From a checkpoint of a small mixture-of-experts model trained on Wikipedia.
Size: 15 layers, width 128, vocabulary 8192, 22.1M parameters.
Experts: 128 experts in each of 8 layers, 64 squared SiLU neurons an expert, a softmax router.
Training: a variant of Muon for the experts, 628M tokens, 5284 steps.
Below are experts of layer 4 (counted from 0) of a mixture-of-experts language model. Rows are named router (the router's row for the expert), up (a neuron's input weights, with its number) and show model dimensions 0-127. Each number is 128 + 32 x the weight over its row's rms, rounded and kept within 0 to 255. Numbers have three digits each.
After each expert's rows: "gets" lists some tokens that make up at least twice as much of what it gets as of all text; "mostly gets" lists some tokens that are sent to it at least half of the time. This comes from a sample of Wikipedia text that the model never trained on. Tokens count by the router's weight.

# expert 1
router:179140158077113095100115128126112178173131118143161139114135176115160198131123142111112184170159143129137137097152121111155144095158133197135129102089105174111150095210122152127132101091197034110108191127151128166060117154098090125117143167134086140151159132163085094135138206115120124102149130123111187127154144128156171119129115099148192061169098153156155101181157139087120095130122
up0:119160081119083114110118181127111150122105159163122117097116116184142155106103102071156125171100143102057107175113093179125113129112097121147166162131109102154154134082166117094136127105126078129092117117159132070109205155102126122166158193187120133162108140169130138145182134160164101113088063145140095146160142068120192081158153108150137189114159092165079146075102119170075148188130
gets: "up", "mi", "one", " pos", " team", " family"
mostly gets: " pos", " rap", " master", " drama", " studio", " collection"

# expert 28
router:058165108136104148178128089057071085180066127083074182117103150144114139111071156134120097087137117118120178099073133112135158156188113142108115103116164107118154112099159104106156151114119135164141129108118163115124080170150177106140117075119149126125123139130122141129120083096097062165211079154162115129087146082142154119170043171093150183110136117170132133152108158115082146143160
up0:107161110152076197147159095162120116132110133124146150123128110114149155131086073138164114125094095109080140179158098122184114130134092132187141162119158085127076111155086121148205052120139171089114174109111125098129095156064178129121057150144103095124106169121135136200114120144128127120122098098099059123119079170179177150143120123138126120072095143129147151125160070152097151121215
gets: " 0", " 1", " 2", " 3", " 4", " 6"
mostly gets: " Apps", " Pts", " Votes", " 0", " Goals", " GF"

# expert 116
router:067121142109098045156072107145128119153150123130104144066093126166119121084081169094090127109128130105123132117112174110098123118133086126095118128057124090087134165044117136115088168103166074105091130070127138087104086129129096115142164119127159174089179080188110112092152084184125118131153059154177179101200131173103127157156094152140142162116140101114138096091154103103158128109109
up0:152106110129168159137111186203113149165152163127133166085097115097168090120122193104183132132134090147125080097153080157138169145094136176106136110113085102180136110120107164147128172086117114117121175181131185094088151128122109132066149086109180111179105142146133118115190093179172097142111114163129124154145154083125085145144102124143080078113144149144128137108140069039161162195111
gets: " |", " Germany", " Italy", " France", " States", "|"
mostly gets: " France", " Germany", " Italy", " Spain", " Russia", " JPL"

# expert 69
router:150081089174125151104144161108109130142129148137072093182121136079156135146090143119096093138192157133181080182085081145122124144109123159092188092173107158160104168132119110138137115090178138127146119132169183067134158136132133133151112083126089115135127115178136103177138122125177131094124123233154105101169100169078140130143162144133109093059153052156201108176117155119120123111162
up0:112142143118182168044128127045123179091133103113123104092044111091086072184133174178150125156120121178135128126088163140091122138123122101104109111137115126094158129116119154134106131169134125107139151158126128141103092166154123171134096108117111059116079179132152069134052155152133132096058119128208152162115107163138138116099106076144144111183138119089135100208134115135127131181147
gets: " in", " at", " to", " In", "In", " near"
mostly gets: "In", " In", " in", " at", " near", " At"

# expert 99
router:144124144061138115107151162181160146144160154107201124150044166111111111127152133149093135131120177123106128150174171121115121119126099137155119100125191111163134128112145082111118147158115152115113143093070101104086111072046145070084132124107142124158166163143166131169098144108115190168145178122112173130192145146158123136092043190093125143108088152168141066086151093176119149157107
up0:080164129088153126098106170073096137134122108108180162080148031124179114115133115065140142135139133165123075113195158172128126132148118120145097170105114101096147124169155139130150154157145124197112107138134023139125124130109091119115154163153130100154161140091136101119110143195105132161152120103136106158178137162120125085100169177163164118094050104126109088119159129209109093175104
gets: "al", " Democratic", " American", " political", " national", " military"
mostly gets: " national", " military", " local", " Republican", " Democratic", " British"

# expert 82
router:101087088139140090114110104156139109091065138158055168157128145123166123171073107111114107131144119156131114136140058125144122097138092186076112151177104158126190161090173150145124078143125159074102105074158089099143109095189079091094101121080129159078164064143175145184110067157105149135149101157120158168168139170152118100176123083164137115135109142148169095116153099116122105152088
up0:075102168089053133159171071170156154143081114088074111135137101067090126115148144164137158119136121099150140151131163114117076109135138131153156106128131169160084159126143086160116093184118170113135063147071189124150095106097141106149088117112101093142146193091145094105167117092142155153170153180102137171127160139190141173091133096169135171100145161150069128041095127126135126156111
gets: " County", " University", " Park", " School", " River", " College"
mostly gets: " River", " Street", " University", " Center", " Lake", " Park"

# expert 19
router:137111082187117160171125137083152143155136108147086150120115111116161209124101156132122062099143122124142096185084141098139088204162156098124158117136137117130157069185098086154122095103128117130119136135128153048104081102141113162128132119090083171164124143156166102101085086125115186144179127176078096125134154177139128090160159120083150124058183120134175099197103127081130153159137
up0:159119067160106118109124127134066073120144086089170121130155110099097185086111144113084197122219157148106119090150138169165133126170135039122080133097127085127096124114153108096145148140104123150132079144088156146125183176147145143088110069155157151158147122139144117139193108140122181054167133164121146153155159163159078092082110068162177153118111143137137127132171149155148097117140
gets: ",", " May", " October", " 18", " August", " June"
mostly gets: " October", " June", " November", " May", " July", " August"

# expert 47
router:146126082114091103135071129121105112087088146083126171125109158165110133108094102168066157085155179102175097127123182153093194107057137199140135099140144131129124181074134131133061110093129089155135074185131144111170124085130146046156169089106127105154140147128108121115149092151085096212170153123092106172118131137147138096145097070188116115146152117113117092105126085123125126137094
up0:097121094109154139082106132092070124066134096162169117203122117094082146165096116095170120091124104129060182110102170043122128105103152167147085117158143149126139115172111113123127132164193116113125137140140112121151084160133122170155111119136110150118114142196137083145145101091156082189148130063149127178105194108148112155039143086116150120163161172148117132169170125152145103133072
gets: "L", "M", "T", "N", "P", "C"
mostly gets: " USA", " FM", " DF", " TV", "ES", " MF"

# expert 115
router:054095124052116142163093091185159092202154136183144175116104096183132147119126110117103164086139137185160157084110126145157146178206132114176145123141173107086101097074145142105098104128131121164128181138112111103164047175105125132177119117068162120117151069113112141184110141127089079085141139150137143110112109161166170170160098164131144099180126111147143141100120139094123134129141
up0:209120185150133119152140175061114209149116090123123122131140155110142108130086099118142118182116148148128119117118158109104080108123146168111072107113148136126160137117052119166105095107134142059074125062159112119091114183093145143141119128132113133086208143126120087093097124146155184166083106146145177141127140112168078113178073146177095134118111100163174073119194084122157143140145
gets: " |", "  ", "|", ";", " Candidate", " Date"
mostly gets: " Candidate", " Votes", " %", " Pld", " Pts", " Notes"

# expert 97
router:154140131160126115138104052078098071153109149164141176186136108114131172123053082161182157121112101102141152187138097138089148135141127108107139102104116117081159087147142081163145057136094157148125058111112129135108083109111131106183121087142155045217113072163149136113120141104116111167146101144141133174082188105114147112141095129135135181127182108122154157121084190127131136119111
up0:097146068085162183174146144109141072093147112113096107121126102113087122164173136114128131154101104112150113140130118106133091155121124147118119167057142115093118106087155058153154131188133102126122107122114155148162126088134162148208106107158172156132128148131086071164121102146129127140075131154160138117082129242124134181118168117194168188173103089127107133114063080083138180118111
gets: " 1", " 2", " 3", " 4", " 5", " $"
mostly gets: " $", " 90", " 89", " 55", " 60", " 70"

# expert 4
router:131138117123050076087125138099137144067105165126187101109128125126156145057178129212147100124092180189101119123130149183135095128149124055097116105148111100111045142178134101134112155137141167138108128110144162123118139136219106102117138151068183148112132146101135166127151163136063147122135126075144094098098095149169098155182171123106114117169155139183150142143141110125120159107176
up0:111108110108135211127099131151084119086120150132147153090174128136152133108111113088124075071141077102102080152128085174116183111116053094144164098178106135134138048147131132097103099153135086185122191113130107105169159174201155154127165099129129106155088154140149118139105172164139127173116153187110194149094168105174098189137119125089157131153122122169138180078084133137124134124151
gets: "it", "t", "c", "ss", "vis", "pt"
mostly gets: "reg", "ript", " Const", " ed", " Inst", " inst"

# expert 62
router:130114147164129189115155116095117128092143129111159087122153145104148105066133069139165111144180101180119136147122135144130134113134133155094080039108061128140127167145131126123160131133116157119155102143146177106094171156144166230164128077164182115087153110129119129146119148120149150063128129167195083072099102166083164104055143174080108117061111084109134140167096140118128080131118
up0:105134138175111152185172092100162136148110126132101137168083157124124106146114115157117194167158095136106143158117099138164148095105138125114103141166164167197145153127222148124096123190068049127145144079077145114157140094090148142103154125162144149134150181136124157163133129080095138164060139173070145088161115159125108120072123123126132159164106129131156095184141122104155143033165
gets: " to", " for", " at", " over", " on", " about"
mostly gets: " for", " about", " around", " towards", "For", " via"

# expert 57
router:173159117121128091127124049146115130118162198154159135100122127116181130107111153165163187156104180102118157131109118091127097124152180169152145197158159173149142133173097181142047130094089172078124174150192078149123149130148108158151132134182107141087093118151103140149186191108091161156132105083161146085108108127140105169140074126073120097136139165098125074141121147122129098181131
up0:154144116105112163104136090085132098146131138152094152112179116155174121106130158165109097082112126158084119184088026099082066097130178106141132112087128135164133167172154158123155214113113099107067087132063109134118154113151100149180132136082167085121130178121092153151164138126158112192161114117106116126161137125099071126127158147134142150140219152065156116138111074096134112115140
gets: "ick", "ck", "ho", " back", "ke", "ship"
mostly gets: " back", " bank", " loan", " Back", " pick", " step"

# expert 15
router:160179127107108067149097107120110159086140136137136147148076096139168121114168125149176113148096178197129126117079172122127174112090166096156185132129115124163081126163135130136174117204155132166141098166143202060133093177134165157103157106098132146080139117156120137138167075160057155200104145079145083099162111146097128110116172144103094117191139155138153136080119070155110139130125
up0:184183168073118151146105167123060090152087182118123125105136116131082206153122173187177123143116088134113086094114126139096143106097119142115102144100079112111107080109148124066157080161158195154126124150063115119170139133079166152116109121142054104136142138092122189110115162094146080139167103119137110180073080142131091174089114072097111098136148117144093118143100117164149150145161
gets: "C", "c", "ac", "pl", " C", "sc"
mostly gets: "pl", " sc", " ret", " ext", " reg", " ent"

# expert 27
router:126121118131093143123099191101061132128095068109113043118170069085126118112127123139105151115156155161125199091147128134084135131163134193106122113103096131125131135146120156116138165141144132117119148122130090121174182131106213176176076163156165124113171143131140116175125154138183170108187133154134153117057106179046123142114113148071081129086135086140157053081135137139142136138135
up0:033094109052124165073157131116129095174149086117091158192164103105128098147149152149130193078108090107103170129120122105097057120099109173130114085146159121109112073185151145126148126130158107084089147156066109124159124069100098143109152150154140165160161149143149138160189169125140127133168122102089155067177099140152126117110141100089174145097076087116134091133105105126171130164148
gets: " for", " of", " to", " during", " against", " won"
mostly gets: " during", " During", " won", "During", " Following", " After"

# expert 78
router:095105090172103153128213106101129128146078060135130111155154141150147108136094136080108088158127157148108154122153140136146165118120118113122102099108169148099077092067133134109110087156124099129144111098130160179091137171085136192129137081102183170061124172151088142092083073126056099169147129144202119099161097082169123086130109128170180090164078097159168145113147136126130103078119
up0:125161127122152145063170173177168166168123093192118107157156114138193117099134141153153174135099191123212149210160173099076126114109132090106073161125178110104149127162140118168167158090182156136158142150158127191160095119139165172121110124093115134184148134111162146147093136074103129155130110184124058104082159130132163110148091123176107105119124185115143114163134139101141112123148
gets: " |", "|", " Total", ":", "  ", " Length"
mostly gets: " Turnout", " Density", " Total", " Length", " Elevation"

# expert 101
router:110083109092125087129067125148088071150125133110101202154114148190133116139104092139112173083130154138180166112146114163080176120134108162069101135113104118098159166103157141134123124152150165104137133127148085129113101088132091100140110121119167100128133164147204120155121096147079110198152117111151106169133081193111159115122053137136086134195120177109166084157120143135149176225097
up0:147053127084132168125119109079142131144086133093124145072156141159134137126100164089126163195208100105151129121133107168128124130098103133195096134093106161106094141089104113132124137096159134177121151117139121126131126153142126143151211196190062110105133129081068112189159163090105154057205143142091131147148134065155113139123107112139149142173110094169086139182161128145162107106117
gets: " League", " Cup", " Party", " Division", " Championship", " Championships"
mostly gets: " Cup", " League", " Championship", " Championships", " Division", " Railway"

# expert 11
router:181174146126135117201121093131060162071157197096136130125135150121063077107152139164112131135065115092156195124144109124133114188154137093132156133102152074169138122160150167110159081147134126119106155154111140071109181131098087175163163092084138134115126138148142135090158185124069148087132132115176106100136105126159115068151158107144141173123114207122114153147134154088075132187095
up0:208165197156112168105144122101066164174072125043094139176160173158161149135134123129073103183069114126156093174151121102137111085132089087162116095121162140074170116113154141092150120123143168137135153123106130113143188150109171145173117098174085092102099102075076092110097101120150123092127160107191167095089117110149072098130145124174136099129109161132121099142090112136103121106120
gets: " co", "po", " Co", " bi", "Co", " Bi"
mostly gets: " co", " Co", " Bi", " bi", " pre", "Co"

# expert 67
router:125131126132139189167101094123105124157168133089071091125133129135191187123117102165103065150179128133136129128111124124158066108159157111148135085115151147137105093138124092220106091137102152150116122180140160091081136120141142188147120068121134114161155118163125091097134080118164179100232090172115123134111084169168154097147101142117144075146110096172149097194095137071117169151130
up0:070173120155174090127101105101132124139173117103168094078136117138101086136120155089140131140110081127154166145088121166093133081153117154124110164121078107153080173126136087142114122117044078100095098122123138107119107080148104122124025086067122110172095111137149144114130054178128095118149095157141130100114167122150072156106095065135145118206097170116141101133111107088098196096121
gets: " on", " On", "On", " September", " 1", " November"
mostly gets: " On", "On", " along", "Ju", " December", " November"